config = dict(
    n_experts=48,
    d_expert=112,
    moe_layers=[0, 1, 2, 3, 4, 5, 6, 7, 8, 9, 10, 11, 12],
    norm='rmsnorm',
    norm_eps=1e-06,
    optimizer='muon_variant',
    learning_rate=0.00187,
    beta1=0.95,
    batch_tokens=[32768, 65536],
    max_seq_len=1024,
    dataset='wikipedia_en',
)
Below are experts of layer 4 (counted from 0) of a mixture-of-experts language model. Rows are named router (the router's row for the expert), gate (a neuron's input weights, with its number), up (a neuron's input weights, with its number), down (a neuron's output weights, with its number) and show model dimensions 80-159. Each number is 200 + 40 x the weight over its row's rms, rounded and kept within 0 to 999.
After each expert's rows: "gets" lists some tokens that make up at least twice as much of what it gets as of all text; "mostly gets" lists some tokens that are sent to it at least half of the time. This comes from a sample of Wikipedia text that the model never trained on. Tokens count by the router's weight.

# expert 46
router,141,242,232,220,220,186,191,159,158,211,199,235,195,224,198,73,184,290,182,183,187,177,110,294,206,209,183,174,201,239,194,233,116,212,188,215,172,174,227,145,216,87,193,174,300,206,120,242,247,224,125,147,195,129,210,165,214,246,197,141,263,228,141,177,209,198,176,151,271,167,192,268,173,237,213,276,230,201,170,182
gate0,192,187,163,241,151,198,242,167,222,173,256,206,195,159,229,183,166,203,236,238,196,145,197,256,265,125,190,195,196,235,273,228,184,277,171,138,233,154,190,224,200,170,193,274,262,187,146,238,299,152,197,199,278,159,198,135,260,202,205,87,247,216,158,246,183,143,215,248,163,193,182,195,237,236,126,192,147,177,185,177
up0,175,162,211,225,207,198,181,114,205,154,274,126,153,182,159,164,203,238,178,201,219,120,193,196,179,164,198,164,167,231,255,193,194,203,195,218,202,244,197,166,198,192,163,247,229,222,183,164,220,150,194,214,219,192,189,188,141,168,179,173,260,239,209,255,129,111,228,242,175,166,227,199,211,193,207,176,236,215,188,184
down0,148,235,206,251,150,137,210,256,198,171,118,217,183,197,187,148,209,177,171,146,185,173,159,214,192,244,202,235,235,242,190,207,208,172,206,168,136,216,178,212,232,258,147,247,165,174,224,169,165,189,197,238,177,140,174,212,215,206,218,193,255,126,203,230,208,194,173,258,155,197,187,235,244,219,200,146,226,272,146,205
gate1,165,183,251,168,236,192,188,199,147,194,208,198,253,237,155,218,218,241,222,171,158,210,160,269,204,209,197,261,126,101,180,161,192,218,265,101,173,222,178,237,191,214,253,147,234,156,160,194,187,254,191,153,220,219,113,251,212,278,203,153,174,232,220,169,176,175,150,194,153,226,196,239,210,178,221,251,198,170,271,195
up1,204,212,219,196,210,185,235,229,159,273,164,191,209,250,230,151,243,148,204,197,133,198,208,197,201,248,221,208,213,238,215,274,211,186,170,228,158,198,219,166,173,167,236,192,156,270,213,224,113,97,230,200,205,192,211,196,148,169,265,194,124,168,165,207,225,287,197,205,189,104,229,229,171,206,217,262,210,144,217,176
down1,177,184,261,173,163,160,177,231,192,180,131,245,228,197,180,255,161,203,242,250,202,128,171,225,173,204,221,237,155,193,146,243,108,169,164,146,207,194,238,164,221,213,148,150,267,190,201,224,184,204,134,151,243,180,130,225,171,223,251,157,256,160,229,221,174,229,176,178,131,166,185,204,259,158,204,184,204,236,202,239
gate2,220,185,259,267,209,302,124,166,208,271,172,189,215,208,216,140,282,216,199,203,218,225,234,208,265,219,207,197,195,267,209,213,110,235,210,206,187,236,239,237,212,198,246,181,245,160,174,248,247,206,225,172,169,214,231,171,162,216,234,273,202,150,191,200,189,204,174,126,203,232,192,228,142,162,218,201,212,216,208,72
up2,277,122,216,273,189,291,188,147,283,246,233,215,198,194,234,160,228,164,188,193,201,196,222,181,296,212,205,240,240,257,221,251,133,227,198,217,212,205,239,222,147,170,160,197,216,191,151,248,173,209,199,167,178,225,253,144,167,217,252,195,212,216,207,174,209,153,199,95,218,201,177,240,175,148,181,153,229,164,182,157
down2,199,172,212,163,149,197,191,144,194,193,180,296,214,160,165,208,118,272,237,194,207,97,225,206,217,150,76,187,196,178,180,176,185,183,249,205,201,294,201,180,149,275,173,176,206,239,206,213,224,193,186,214,150,178,200,205,204,157,200,256,149,99,268,173,174,221,199,159,132,238,193,202,250,232,207,128,165,145,179,145
gets: ",", "ed", " for", "ing", ".\n\n", " to"
mostly gets: "ently", "uring", "owever", "lish", "ceeded", "fter"

# expert 24
router,234,204,242,204,122,255,237,177,152,165,284,126,195,186,223,197,131,282,174,198,254,171,189,235,169,178,221,127,170,168,271,195,194,261,201,228,184,162,162,159,182,213,204,142,263,262,174,221,172,272,222,222,222,156,203,190,122,209,171,261,123,253,226,245,245,217,204,241,167,200,256,145,234,141,221,204,247,141,236,231
gate0,187,159,224,213,152,147,201,208,224,239,220,183,242,219,225,151,167,227,218,192,219,246,176,164,169,237,212,202,186,192,243,155,192,229,163,143,186,223,201,251,199,167,202,228,205,211,160,190,244,257,210,173,235,219,245,190,257,282,209,151,152,171,173,202,265,155,197,187,182,116,217,202,178,190,233,220,223,194,162,196
up0,242,249,160,178,213,244,221,181,182,146,197,199,169,181,187,263,218,174,177,222,199,210,207,211,249,154,167,197,222,218,164,240,220,195,203,267,213,169,203,163,191,237,190,167,194,197,216,257,156,155,218,217,173,187,183,186,156,134,206,237,241,252,221,206,137,236,197,224,236,281,186,207,201,180,187,208,197,215,235,197
down0,119,238,165,189,230,133,164,122,148,239,256,222,216,178,229,269,196,138,248,204,139,189,148,260,126,185,188,229,161,185,192,214,233,242,180,239,170,192,138,253,169,133,176,144,211,165,305,155,175,203,190,146,221,124,231,225,210,226,167,195,188,247,138,221,191,198,262,243,238,211,253,168,172,240,167,266,213,166,145,232
gate1,215,216,269,172,180,178,230,225,194,148,179,134,192,138,154,191,109,210,214,247,174,188,169,239,166,187,164,185,190,213,157,188,233,207,301,305,197,178,241,202,221,240,163,157,250,220,259,288,188,133,146,193,168,172,135,160,220,162,167,152,179,220,284,202,196,208,206,239,199,214,278,142,236,120,230,141,199,158,235,125
up1,159,209,146,227,253,235,166,182,202,269,223,234,199,260,240,184,287,171,208,167,247,181,248,173,261,227,241,213,175,194,233,241,185,229,140,94,186,246,148,197,198,180,196,275,138,202,153,82,186,291,231,186,212,206,262,223,188,195,222,217,216,173,130,230,215,217,217,154,183,166,166,264,133,262,177,273,203,223,162,229
down1,157,222,248,227,261,164,214,178,216,184,187,259,112,253,225,225,137,228,223,246,202,220,151,180,184,255,200,256,104,197,238,208,220,214,212,144,223,225,177,134,233,92,243,180,170,163,213,221,189,207,190,198,207,163,207,284,196,185,237,156,210,204,239,192,214,224,200,285,110,217,192,109,164,273,178,265,223,274,199,225
gate2,261,202,219,131,156,200,167,167,203,223,228,179,186,225,156,204,205,264,187,250,220,224,246,260,149,189,213,278,102,184,202,204,195,135,239,200,114,176,173,252,191,210,251,189,240,264,240,236,166,207,238,179,249,184,235,233,123,209,206,176,265,220,225,177,148,215,195,221,245,187,169,171,172,195,177,149,193,277,220,159
up2,214,153,235,189,155,195,231,145,235,255,233,189,208,242,193,144,212,240,240,235,210,231,267,242,182,176,213,240,138,208,187,259,163,240,258,196,118,206,265,225,163,255,209,164,202,193,198,244,251,238,234,222,298,177,188,257,218,209,207,210,245,256,201,181,214,224,236,232,235,163,218,212,214,216,144,186,187,284,228,188
down2,221,162,218,199,295,240,147,208,230,177,201,202,277,198,206,186,147,131,251,242,229,168,184,271,185,183,193,216,208,206,244,255,236,202,184,125,125,185,134,182,214,206,158,246,226,225,192,258,237,166,204,264,239,155,164,157,237,221,191,215,200,147,198,232,221,266,196,131,231,164,237,193,252,226,219,190,247,198,172,224
gets: " ", " the", " of", " in", " a", " by"
mostly gets: " ", " February", " December", " July", " January", " September"

# expert 35
router,139,236,214,193,236,178,181,139,159,176,190,270,209,224,271,92,187,283,198,188,244,160,186,250,246,225,200,217,184,286,214,197,112,165,190,267,203,157,196,179,181,111,209,226,272,162,153,194,237,208,130,176,133,195,195,180,271,206,198,162,256,149,165,171,164,198,168,177,241,107,176,288,200,225,230,262,202,224,133,213
gate0,147,208,175,254,183,261,191,219,230,150,188,280,237,206,170,245,186,264,212,225,149,80,182,227,172,167,209,219,226,252,215,185,278,224,188,199,152,209,183,154,124,225,193,249,268,171,165,140,199,226,161,185,162,169,212,200,144,213,161,231,298,176,176,219,225,281,222,172,233,187,187,165,251,87,163,191,185,106,198,247
up0,262,173,199,175,178,178,201,166,200,208,200,64,181,172,246,140,155,149,214,211,193,280,240,177,162,232,160,198,113,243,142,185,111,183,203,192,256,183,211,185,250,183,183,212,180,236,153,307,188,181,202,164,230,224,216,217,199,158,206,152,165,234,202,191,189,163,212,223,179,224,223,233,166,264,187,210,227,301,166,77
down0,306,195,113,178,203,131,242,171,260,139,167,224,193,164,205,181,205,216,206,190,154,193,216,170,198,171,160,156,171,184,144,224,269,185,263,194,203,192,223,156,222,189,235,248,211,170,157,196,204,121,192,218,204,274,191,172,187,204,265,267,219,201,190,215,209,176,155,217,145,271,178,154,226,264,252,181,271,181,197,174
gate1,194,133,201,201,243,232,206,193,118,164,165,220,219,297,159,261,172,199,184,219,155,130,167,187,227,226,208,271,262,273,142,192,240,167,224,204,268,218,220,228,195,272,183,255,261,217,183,181,192,202,155,226,291,199,250,219,197,182,214,133,210,211,194,186,227,164,199,178,222,184,205,200,236,236,164,208,148,211,172,219
up1,223,146,187,225,201,147,115,191,142,188,232,178,168,229,225,250,224,150,231,223,201,167,150,157,175,198,200,189,252,226,186,192,205,180,207,192,283,135,197,240,115,297,199,240,231,131,195,194,168,192,180,272,218,269,220,226,173,168,229,148,200,221,215,216,198,169,189,252,208,194,190,191,244,145,275,195,167,209,232,280
down1,206,261,131,202,178,209,221,198,112,138,173,279,209,243,212,195,213,230,222,175,242,244,236,211,200,240,168,258,182,193,161,204,205,194,186,226,206,236,268,251,249,236,175,284,223,192,247,185,260,94,231,192,251,231,261,203,258,188,184,195,238,210,186,137,231,176,241,216,145,184,158,207,268,188,195,144,174,116,187,205
gate2,197,187,245,208,202,180,205,227,224,203,172,122,208,130,188,232,210,164,174,188,75,119,146,256,191,233,233,203,185,183,219,151,126,203,235,155,159,173,169,239,264,173,229,158,173,162,209,184,83,155,203,180,138,161,201,205,159,236,181,150,198,204,239,288,124,175,161,210,192,197,189,226,218,147,175,218,153,142,197,84
up2,170,251,233,219,216,182,233,231,189,227,215,164,206,181,176,175,266,142,161,171,128,170,229,180,282,234,229,286,212,196,181,233,208,214,283,103,181,130,177,236,262,270,202,186,209,189,195,146,247,158,213,191,136,208,158,248,179,240,164,181,143,161,245,215,168,143,152,181,161,179,270,153,248,268,200,101,178,166,197,223
down2,169,218,157,156,171,212,166,232,175,221,161,196,147,165,257,240,266,195,118,229,135,192,170,208,157,246,242,197,229,131,273,201,199,254,133,179,215,174,171,162,241,182,175,254,197,138,175,149,196,199,242,216,176,217,185,144,153,222,168,232,232,309,191,223,185,231,157,177,160,187,272,158,153,189,172,235,268,244,144,174
gets: " M", " |\n", " L", " J", " G", " D"
mostly gets: " Mich", " Port", "°N", " Je", "@"

# expert 43
router,184,177,185,213,226,188,194,170,172,220,152,273,167,186,243,101,155,270,189,172,178,186,179,225,212,234,218,180,187,252,168,268,118,233,185,251,259,163,205,154,166,86,201,159,346,169,157,211,244,213,158,155,149,149,181,174,222,189,235,123,231,208,189,188,246,173,199,177,269,111,218,246,195,182,201,251,299,199,138,187
gate0,221,192,177,197,146,257,210,244,181,157,255,225,192,209,243,245,187,205,232,230,122,215,143,171,209,226,264,122,136,185,220,140,193,204,241,196,143,153,158,186,162,235,170,173,236,137,171,111,111,168,201,238,241,107,275,260,213,101,242,198,216,228,161,204,219,184,135,222,237,196,210,257,195,215,187,145,247,194,226,170
up0,196,86,175,168,190,261,198,213,155,232,196,215,190,231,184,179,196,222,150,82,220,175,294,176,236,131,154,248,295,212,118,192,149,238,179,241,253,248,212,189,185,95,167,176,202,230,211,318,163,250,182,190,239,242,205,184,187,194,160,188,199,216,185,219,227,242,198,194,187,211,229,126,193,244,152,204,226,163,171,297
down0,198,219,215,197,194,211,235,184,205,161,172,215,149,233,264,203,180,171,230,170,252,203,218,244,173,190,215,224,223,247,245,286,262,201,257,232,176,212,187,209,207,209,172,177,201,169,171,202,240,209,203,259,203,104,171,122,169,227,225,156,240,225,203,259,197,101,175,191,248,269,170,145,249,203,246,129,208,259,244,167
gate1,212,199,232,187,228,257,247,246,186,197,221,196,205,220,161,179,176,174,193,167,252,270,171,232,238,147,217,141,113,195,232,239,129,197,215,164,264,203,184,237,211,176,146,163,269,222,219,128,202,142,180,211,190,179,287,102,248,258,211,196,201,186,171,178,198,220,220,212,256,215,180,211,174,160,172,190,210,158,214,179
up1,222,253,216,194,265,246,238,218,151,185,102,198,260,223,162,161,156,164,179,159,205,202,226,167,208,119,163,173,112,151,237,140,235,120,168,239,213,183,260,167,148,199,181,207,266,216,217,189,193,190,184,117,215,230,146,172,243,189,117,204,213,225,154,133,242,142,215,135,186,246,177,192,161,182,127,219,199,180,173,118
down1,192,212,187,149,186,188,196,249,235,152,211,147,227,249,134,171,174,153,316,175,152,225,153,174,218,278,249,199,224,181,262,183,129,262,209,141,258,204,215,221,184,182,226,204,193,181,173,182,142,188,191,181,216,195,197,246,226,181,185,171,263,194,257,149,179,175,187,177,205,162,167,190,91,216,159,283,205,202,200,222
gate2,127,200,225,182,207,182,203,209,231,281,205,233,76,213,272,155,160,195,229,175,200,165,159,264,236,163,262,193,208,200,193,191,234,167,211,264,196,245,188,193,191,242,244,231,228,222,245,168,284,233,235,126,189,208,255,173,113,207,205,252,237,198,229,145,228,227,274,223,227,271,198,250,158,267,199,210,216,187,116,231
up2,211,196,142,277,231,233,208,179,178,179,139,248,272,258,133,228,177,162,99,253,127,230,228,165,197,213,152,248,196,192,142,198,153,256,253,167,185,137,197,130,212,144,202,201,200,230,122,209,225,150,113,212,216,157,137,178,304,215,230,146,227,245,184,254,214,207,194,157,161,149,192,216,180,163,211,228,208,245,228,183
down2,179,216,186,170,191,172,197,209,139,164,239,190,196,222,228,212,178,204,162,254,207,231,202,241,296,254,169,245,129,192,219,209,161,195,251,150,233,163,226,229,187,160,216,272,191,148,215,163,133,190,288,248,236,222,259,144,195,160,252,223,127,126,179,164,208,122,184,160,270,170,63,212,195,216,221,207,162,161,158,190
gets: " |", "2", "1", "0", "3", "8"
mostly gets: " David", " Michael", " Richard", " James", " Dan", " Robert"

# expert 36
router,188,198,216,179,199,204,208,190,136,208,199,252,176,213,214,134,140,283,173,184,165,196,170,268,269,163,206,174,158,292,232,233,114,205,185,238,180,187,169,191,183,116,209,190,285,163,152,245,217,247,115,172,108,205,152,185,229,180,237,135,272,199,190,119,182,171,211,185,306,138,182,272,212,229,183,247,282,170,129,217
gate0,171,157,172,164,223,126,223,199,200,242,115,264,268,167,204,163,146,206,184,206,247,101,178,184,222,176,191,192,187,185,197,138,208,195,172,175,206,229,204,231,199,140,237,252,262,270,197,200,200,201,131,279,101,217,192,183,176,143,247,255,240,179,289,201,139,227,215,265,237,204,205,240,179,178,190,212,234,152,165,226
up0,201,205,213,239,183,228,131,185,174,246,239,159,193,194,207,236,205,151,217,207,126,248,227,227,214,217,196,175,179,232,203,188,196,239,165,293,151,124,212,159,216,188,216,175,193,143,273,173,184,232,204,173,279,202,175,134,220,262,195,182,183,212,246,260,164,156,122,150,158,163,326,182,154,170,204,158,207,237,225,200
down0,143,214,233,171,179,202,194,171,250,217,245,231,199,160,211,173,259,168,170,203,274,201,210,226,180,213,100,232,215,211,234,187,178,158,225,234,164,209,136,283,176,224,226,191,229,181,215,201,206,224,254,258,178,137,145,175,186,268,201,202,296,187,186,222,142,216,89,232,81,199,176,172,232,237,220,142,206,156,289,154
gate1,187,152,218,154,190,189,198,164,132,137,164,213,218,196,210,136,236,175,212,203,180,302,153,215,151,192,110,261,225,193,219,134,163,189,177,166,196,146,184,245,172,149,224,194,218,293,208,210,162,240,147,221,177,203,198,188,231,202,223,244,158,229,264,181,237,188,184,205,216,264,168,166,95,187,202,322,269,192,165,242
up1,186,171,184,146,174,215,269,178,122,147,229,172,265,161,207,217,201,120,178,192,161,269,212,252,243,245,155,271,218,243,170,183,175,186,185,113,205,151,187,246,238,226,208,238,240,216,150,141,204,247,195,241,167,167,217,181,223,159,158,265,172,243,295,214,210,224,219,194,225,187,175,184,150,186,207,216,242,224,242,237
down1,280,169,213,192,259,208,151,230,178,204,237,174,132,210,202,201,207,188,138,156,130,183,175,112,200,272,205,211,225,216,266,205,206,181,273,257,159,127,200,133,204,213,227,206,186,175,137,187,192,245,143,192,186,156,101,158,214,181,157,185,196,190,156,160,215,264,183,225,203,269,196,264,256,254,160,163,223,289,145,199
gate2,189,229,232,256,214,228,175,209,185,212,188,217,166,210,194,138,199,222,229,191,200,221,129,169,172,236,168,231,182,140,204,225,194,256,163,186,191,241,212,185,218,263,298,154,225,194,269,204,204,189,184,230,215,147,200,124,146,185,210,128,237,155,189,164,165,226,280,133,165,207,170,188,167,183,208,152,278,196,223,202
up2,199,168,232,236,246,171,260,141,194,213,209,107,214,177,188,210,210,185,156,237,186,178,220,206,184,212,159,175,234,187,234,152,177,142,203,201,152,188,187,197,182,155,153,201,205,163,126,171,221,169,175,224,198,275,250,168,242,255,181,148,157,172,234,250,247,223,244,212,173,190,274,305,224,173,155,225,224,195,205,140
down2,204,160,239,177,187,186,181,264,249,167,238,183,115,258,196,207,182,183,249,252,195,220,278,204,167,185,224,218,248,249,270,167,175,218,234,180,194,161,211,140,195,272,193,216,251,230,175,154,127,211,133,246,294,157,221,186,232,240,158,187,240,165,229,205,203,184,200,165,177,183,228,132,215,235,261,160,206,208,254,206
gets: " |", " (", " c", "ia", "a", "\n"
mostly gets: "shire", " County", " State", " ele", " London", " College"

# expert 0
router,121,239,132,164,128,141,239,171,177,188,188,282,209,134,150,166,150,222,181,186,189,215,207,204,181,228,120,178,180,161,178,155,233,200,196,231,175,177,250,232,193,222,134,171,210,120,220,172,227,227,212,204,179,174,248,276,249,176,197,207,174,198,173,153,279,111,150,218,263,233,128,224,253,160,174,187,167,149,217,160
gate0,126,159,255,169,223,121,183,201,244,228,234,181,170,203,162,178,210,199,210,154,131,144,167,218,252,230,168,231,201,198,183,207,208,146,219,229,199,193,265,245,199,247,232,174,142,197,217,123,172,165,164,250,273,130,223,199,174,190,200,211,191,173,234,119,154,271,229,219,225,241,237,173,178,138,220,193,202,203,275,245
up0,141,214,274,248,282,179,187,196,251,266,186,170,132,171,155,167,164,236,188,185,167,126,127,181,268,209,181,239,176,281,172,224,133,188,242,286,229,227,226,277,147,214,211,189,155,147,197,158,254,225,218,211,239,181,193,204,282,237,155,124,252,139,197,215,234,250,260,253,225,235,220,219,193,217,243,274,240,262,212,260
down0,202,232,199,226,214,243,235,209,230,245,186,178,191,223,171,190,195,247,151,239,163,226,204,259,217,222,191,215,269,222,235,190,198,243,221,189,85,151,224,207,211,170,219,204,205,207,149,186,188,162,206,184,167,191,203,242,243,218,227,213,238,153,196,193,124,236,204,193,179,205,191,214,259,239,258,247,169,284,189,169
gate1,253,255,222,229,256,206,198,180,188,167,196,196,148,241,212,127,266,204,168,177,155,202,140,270,163,246,168,192,202,134,208,258,193,139,166,201,166,185,204,225,165,183,181,176,203,214,192,168,167,156,156,243,201,160,173,240,162,290,206,186,230,158,186,259,227,153,206,214,226,116,224,202,121,219,237,172,194,200,275,217
up1,133,158,159,219,146,202,200,213,216,204,210,218,243,176,219,255,145,178,266,223,270,162,233,146,228,172,223,238,194,238,187,179,176,303,218,198,237,204,207,179,254,253,191,250,190,180,201,229,205,243,229,133,224,224,209,136,247,156,178,249,168,240,238,164,199,241,213,198,186,254,193,209,245,207,145,247,221,218,147,216
down1,103,236,199,141,171,318,310,235,198,185,200,232,107,164,168,264,165,178,179,230,159,217,183,245,170,183,217,231,246,204,226,226,146,161,153,176,146,226,185,246,195,204,252,221,204,229,143,239,247,173,184,219,118,218,184,156,157,218,190,181,229,207,246,168,209,135,234,139,241,224,172,239,193,214,155,224,247,206,185,149
gate2,139,206,199,187,198,146,286,175,123,140,206,194,209,236,92,209,171,237,314,195,229,222,176,236,180,197,217,190,146,151,206,210,220,177,219,244,190,186,169,177,223,229,210,154,211,184,161,227,243,221,199,192,169,207,193,188,137,175,155,239,205,175,232,226,214,178,172,215,253,244,197,322,212,132,284,300,230,210,264,191
up2,265,205,200,212,214,248,131,192,226,239,209,202,220,176,227,169,231,132,106,204,207,166,204,177,176,224,226,171,249,221,214,219,174,233,158,160,189,233,245,215,165,211,213,281,228,192,207,162,150,190,211,230,273,186,223,228,279,207,123,145,228,193,161,191,206,219,212,127,157,128,147,160,194,266,134,120,181,244,173,201
down2,167,246,231,216,228,306,178,95,116,213,230,160,151,171,251,190,187,255,225,194,149,215,177,210,216,156,214,180,185,198,239,229,162,144,289,207,237,236,259,180,222,197,208,199,198,242,245,255,224,184,191,191,237,130,189,235,144,251,231,278,201,221,179,209,237,171,233,191,200,185,244,160,161,249,178,200,219,198,145,201
gets: " the", " a", " The", " his", "The", " first"
mostly gets: " new", " first", " second", " all", " two", " three"

# expert 34
router,197,181,242,184,258,178,213,188,229,193,228,228,191,256,214,108,102,216,152,212,244,138,157,229,187,192,182,217,182,234,166,206,177,262,172,220,229,156,201,142,172,121,196,193,314,145,129,304,271,220,110,163,152,148,237,147,172,188,221,107,235,199,221,176,179,150,203,178,289,175,177,195,200,245,203,234,234,158,191,220
gate0,204,130,278,201,230,240,189,212,152,151,162,174,167,219,210,133,78,238,258,157,212,209,178,210,155,227,213,229,174,255,227,187,178,231,221,243,211,139,180,251,225,161,219,275,261,227,192,173,149,250,117,257,193,243,222,166,177,290,161,204,251,237,215,165,231,200,231,203,230,232,218,199,206,196,255,203,193,187,216,222
up0,245,206,264,142,209,258,206,158,139,155,164,169,132,168,222,175,180,209,203,127,226,196,184,172,187,188,192,188,220,238,220,161,116,193,215,185,148,147,198,200,227,155,158,211,274,210,170,168,233,254,90,214,221,231,221,199,156,280,233,251,239,226,175,121,281,135,190,215,255,181,192,196,179,230,221,241,220,199,186,216
down0,267,220,261,239,196,105,158,191,212,268,158,174,194,199,90,235,256,197,175,196,162,134,197,147,287,150,134,185,247,225,225,273,179,219,240,239,262,205,152,247,276,186,195,212,196,166,154,164,192,167,209,236,199,215,193,224,200,218,183,233,128,151,287,195,213,163,220,154,209,155,233,201,218,173,237,157,175,192,185,189
gate1,279,132,234,219,299,202,255,235,206,194,226,217,151,257,185,213,144,189,218,222,220,158,185,219,199,217,209,196,179,175,168,143,198,279,195,185,244,233,203,212,172,245,245,124,185,132,217,158,237,255,114,250,187,174,236,177,136,167,172,206,230,206,307,178,213,208,233,284,232,250,175,205,241,163,197,272,265,225,272,175
up1,248,156,197,261,208,235,221,191,167,159,193,174,185,234,205,218,94,204,170,259,220,178,180,174,207,270,205,133,168,201,155,198,161,229,236,153,196,246,203,205,156,208,219,191,258,133,207,167,253,272,218,218,204,200,178,180,179,207,152,211,168,143,205,175,225,158,193,265,201,221,208,204,196,213,176,287,190,223,264,212
down1,222,185,199,169,204,217,239,202,222,188,241,194,187,183,288,227,86,233,232,252,165,198,196,190,218,240,219,213,194,148,194,148,189,298,220,183,272,203,213,165,115,210,177,299,223,205,194,168,199,162,224,197,140,267,241,197,248,180,173,197,94,103,230,170,164,176,157,224,197,217,133,250,256,142,219,224,260,250,130,191
gate2,158,184,192,211,145,60,184,258,173,185,182,222,215,200,289,221,222,199,219,150,209,152,219,231,199,134,185,215,234,187,208,234,186,145,151,196,256,210,124,212,152,285,202,170,227,141,230,152,197,215,169,137,220,183,248,155,194,143,223,211,177,274,187,220,147,182,180,216,227,224,144,162,252,220,232,184,293,241,214,224
up2,225,169,183,204,272,253,168,120,205,204,226,205,190,170,177,163,269,232,185,184,241,250,221,144,199,291,249,198,189,184,241,229,123,255,187,210,124,259,205,226,180,220,224,242,224,332,171,220,186,217,207,194,172,167,178,204,174,219,133,122,145,207,221,205,243,222,210,182,155,174,260,188,160,224,212,243,147,180,175,199
down2,141,185,180,146,228,305,176,192,166,208,199,214,196,172,265,246,206,247,205,137,178,201,254,216,224,138,177,125,218,194,287,155,250,269,190,257,182,204,266,213,231,224,194,236,187,148,199,118,276,170,198,222,289,232,224,262,126,163,206,194,225,242,171,197,195,219,167,154,237,243,124,196,205,146,196,234,114,159,140,173
gets: "er", "0", "9", "ul", "ing", "e"
mostly gets: "arg", "raw", "velop", "itz"

# expert 15
router,174,201,153,192,202,159,208,165,134,202,182,263,199,197,207,123,123,241,218,168,170,216,183,209,219,252,174,195,187,283,221,253,107,219,164,259,238,171,194,154,201,107,226,186,305,187,191,220,241,219,131,206,183,170,154,180,255,160,166,148,209,167,156,140,175,168,197,196,265,175,187,277,161,250,244,273,287,222,185,167
gate0,173,142,232,215,180,166,208,176,270,111,253,187,231,208,240,176,196,174,172,182,186,233,180,170,228,141,240,182,228,179,167,129,248,158,162,186,178,193,201,188,230,143,211,178,272,249,213,227,235,163,159,252,211,223,232,212,204,150,228,204,293,187,161,191,258,137,192,243,229,211,227,190,136,187,213,183,261,157,234,220
up0,212,251,177,173,175,198,212,220,143,282,165,183,161,212,137,261,181,207,251,236,223,144,206,204,219,221,139,242,217,179,252,290,190,215,205,210,253,201,225,165,179,251,230,220,185,186,149,177,175,242,264,184,161,172,169,172,228,272,177,160,114,217,237,202,178,231,204,156,199,208,185,190,247,211,210,203,167,228,153,222
down0,230,176,193,148,169,277,148,232,200,195,152,200,180,303,146,203,232,256,184,288,153,172,192,177,218,297,201,202,170,202,242,216,163,119,160,159,226,211,117,170,236,250,212,154,167,243,166,231,260,213,198,240,277,170,230,219,161,264,244,198,198,217,208,134,260,154,135,157,185,225,209,169,205,203,166,189,178,105,150,252
gate1,162,215,267,251,154,201,212,200,231,245,200,307,186,204,133,239,193,180,157,256,255,175,157,209,206,259,168,160,214,197,204,178,171,206,224,134,205,258,230,159,198,163,249,157,246,223,217,148,193,256,191,166,216,243,151,189,213,200,204,234,183,277,233,174,152,181,232,255,183,179,186,205,186,200,240,223,198,252,224,182
up1,233,209,244,241,174,226,253,168,195,251,191,233,182,193,190,197,203,153,171,187,262,132,244,218,196,253,200,199,208,221,196,137,198,194,205,148,165,208,209,253,233,164,223,158,193,175,257,169,220,287,190,186,249,245,176,217,144,174,202,206,158,271,230,185,235,218,203,276,153,214,212,257,191,223,200,212,207,211,213,155
down1,134,226,213,212,158,129,179,275,143,191,218,201,211,185,147,219,258,200,218,166,210,234,247,211,266,217,141,154,214,233,142,159,180,183,165,256,219,229,257,172,202,180,155,168,171,144,251,255,143,149,286,214,217,264,144,218,217,203,207,98,200,214,177,151,221,128,210,295,116,136,208,193,274,205,223,253,224,262,264,139
gate2,144,232,201,221,172,170,200,119,181,182,190,234,165,271,153,274,196,258,229,184,239,138,104,195,182,208,208,220,215,169,195,192,265,198,244,190,243,282,184,244,170,178,201,225,198,153,202,193,228,203,203,120,204,169,285,196,198,193,191,184,225,213,146,230,275,219,206,270,190,208,164,181,164,202,198,223,188,190,228,187
up2,240,193,165,182,213,224,241,263,184,183,217,134,171,145,247,128,246,160,170,157,174,244,248,227,187,268,174,215,204,219,174,235,98,213,196,178,152,186,236,210,185,234,132,186,253,241,271,219,213,220,230,231,170,183,147,247,224,188,197,205,151,193,208,200,136,164,163,157,246,234,251,278,237,213,172,200,213,212,240,217
down2,165,207,153,234,168,119,182,260,197,204,218,215,169,141,261,250,184,194,237,251,224,256,150,265,192,214,281,207,204,194,204,194,195,197,220,203,177,178,145,80,221,242,207,186,205,131,166,191,265,189,234,185,216,199,226,140,213,170,197,198,160,137,289,173,235,199,211,248,154,190,234,233,262,193,287,222,227,323,137,224
gets: "2", " |\n", "3", "5", "4", " it"
mostly gets: "|---|\n", "|---|---|\n", " They", " they", "itle", "|\n"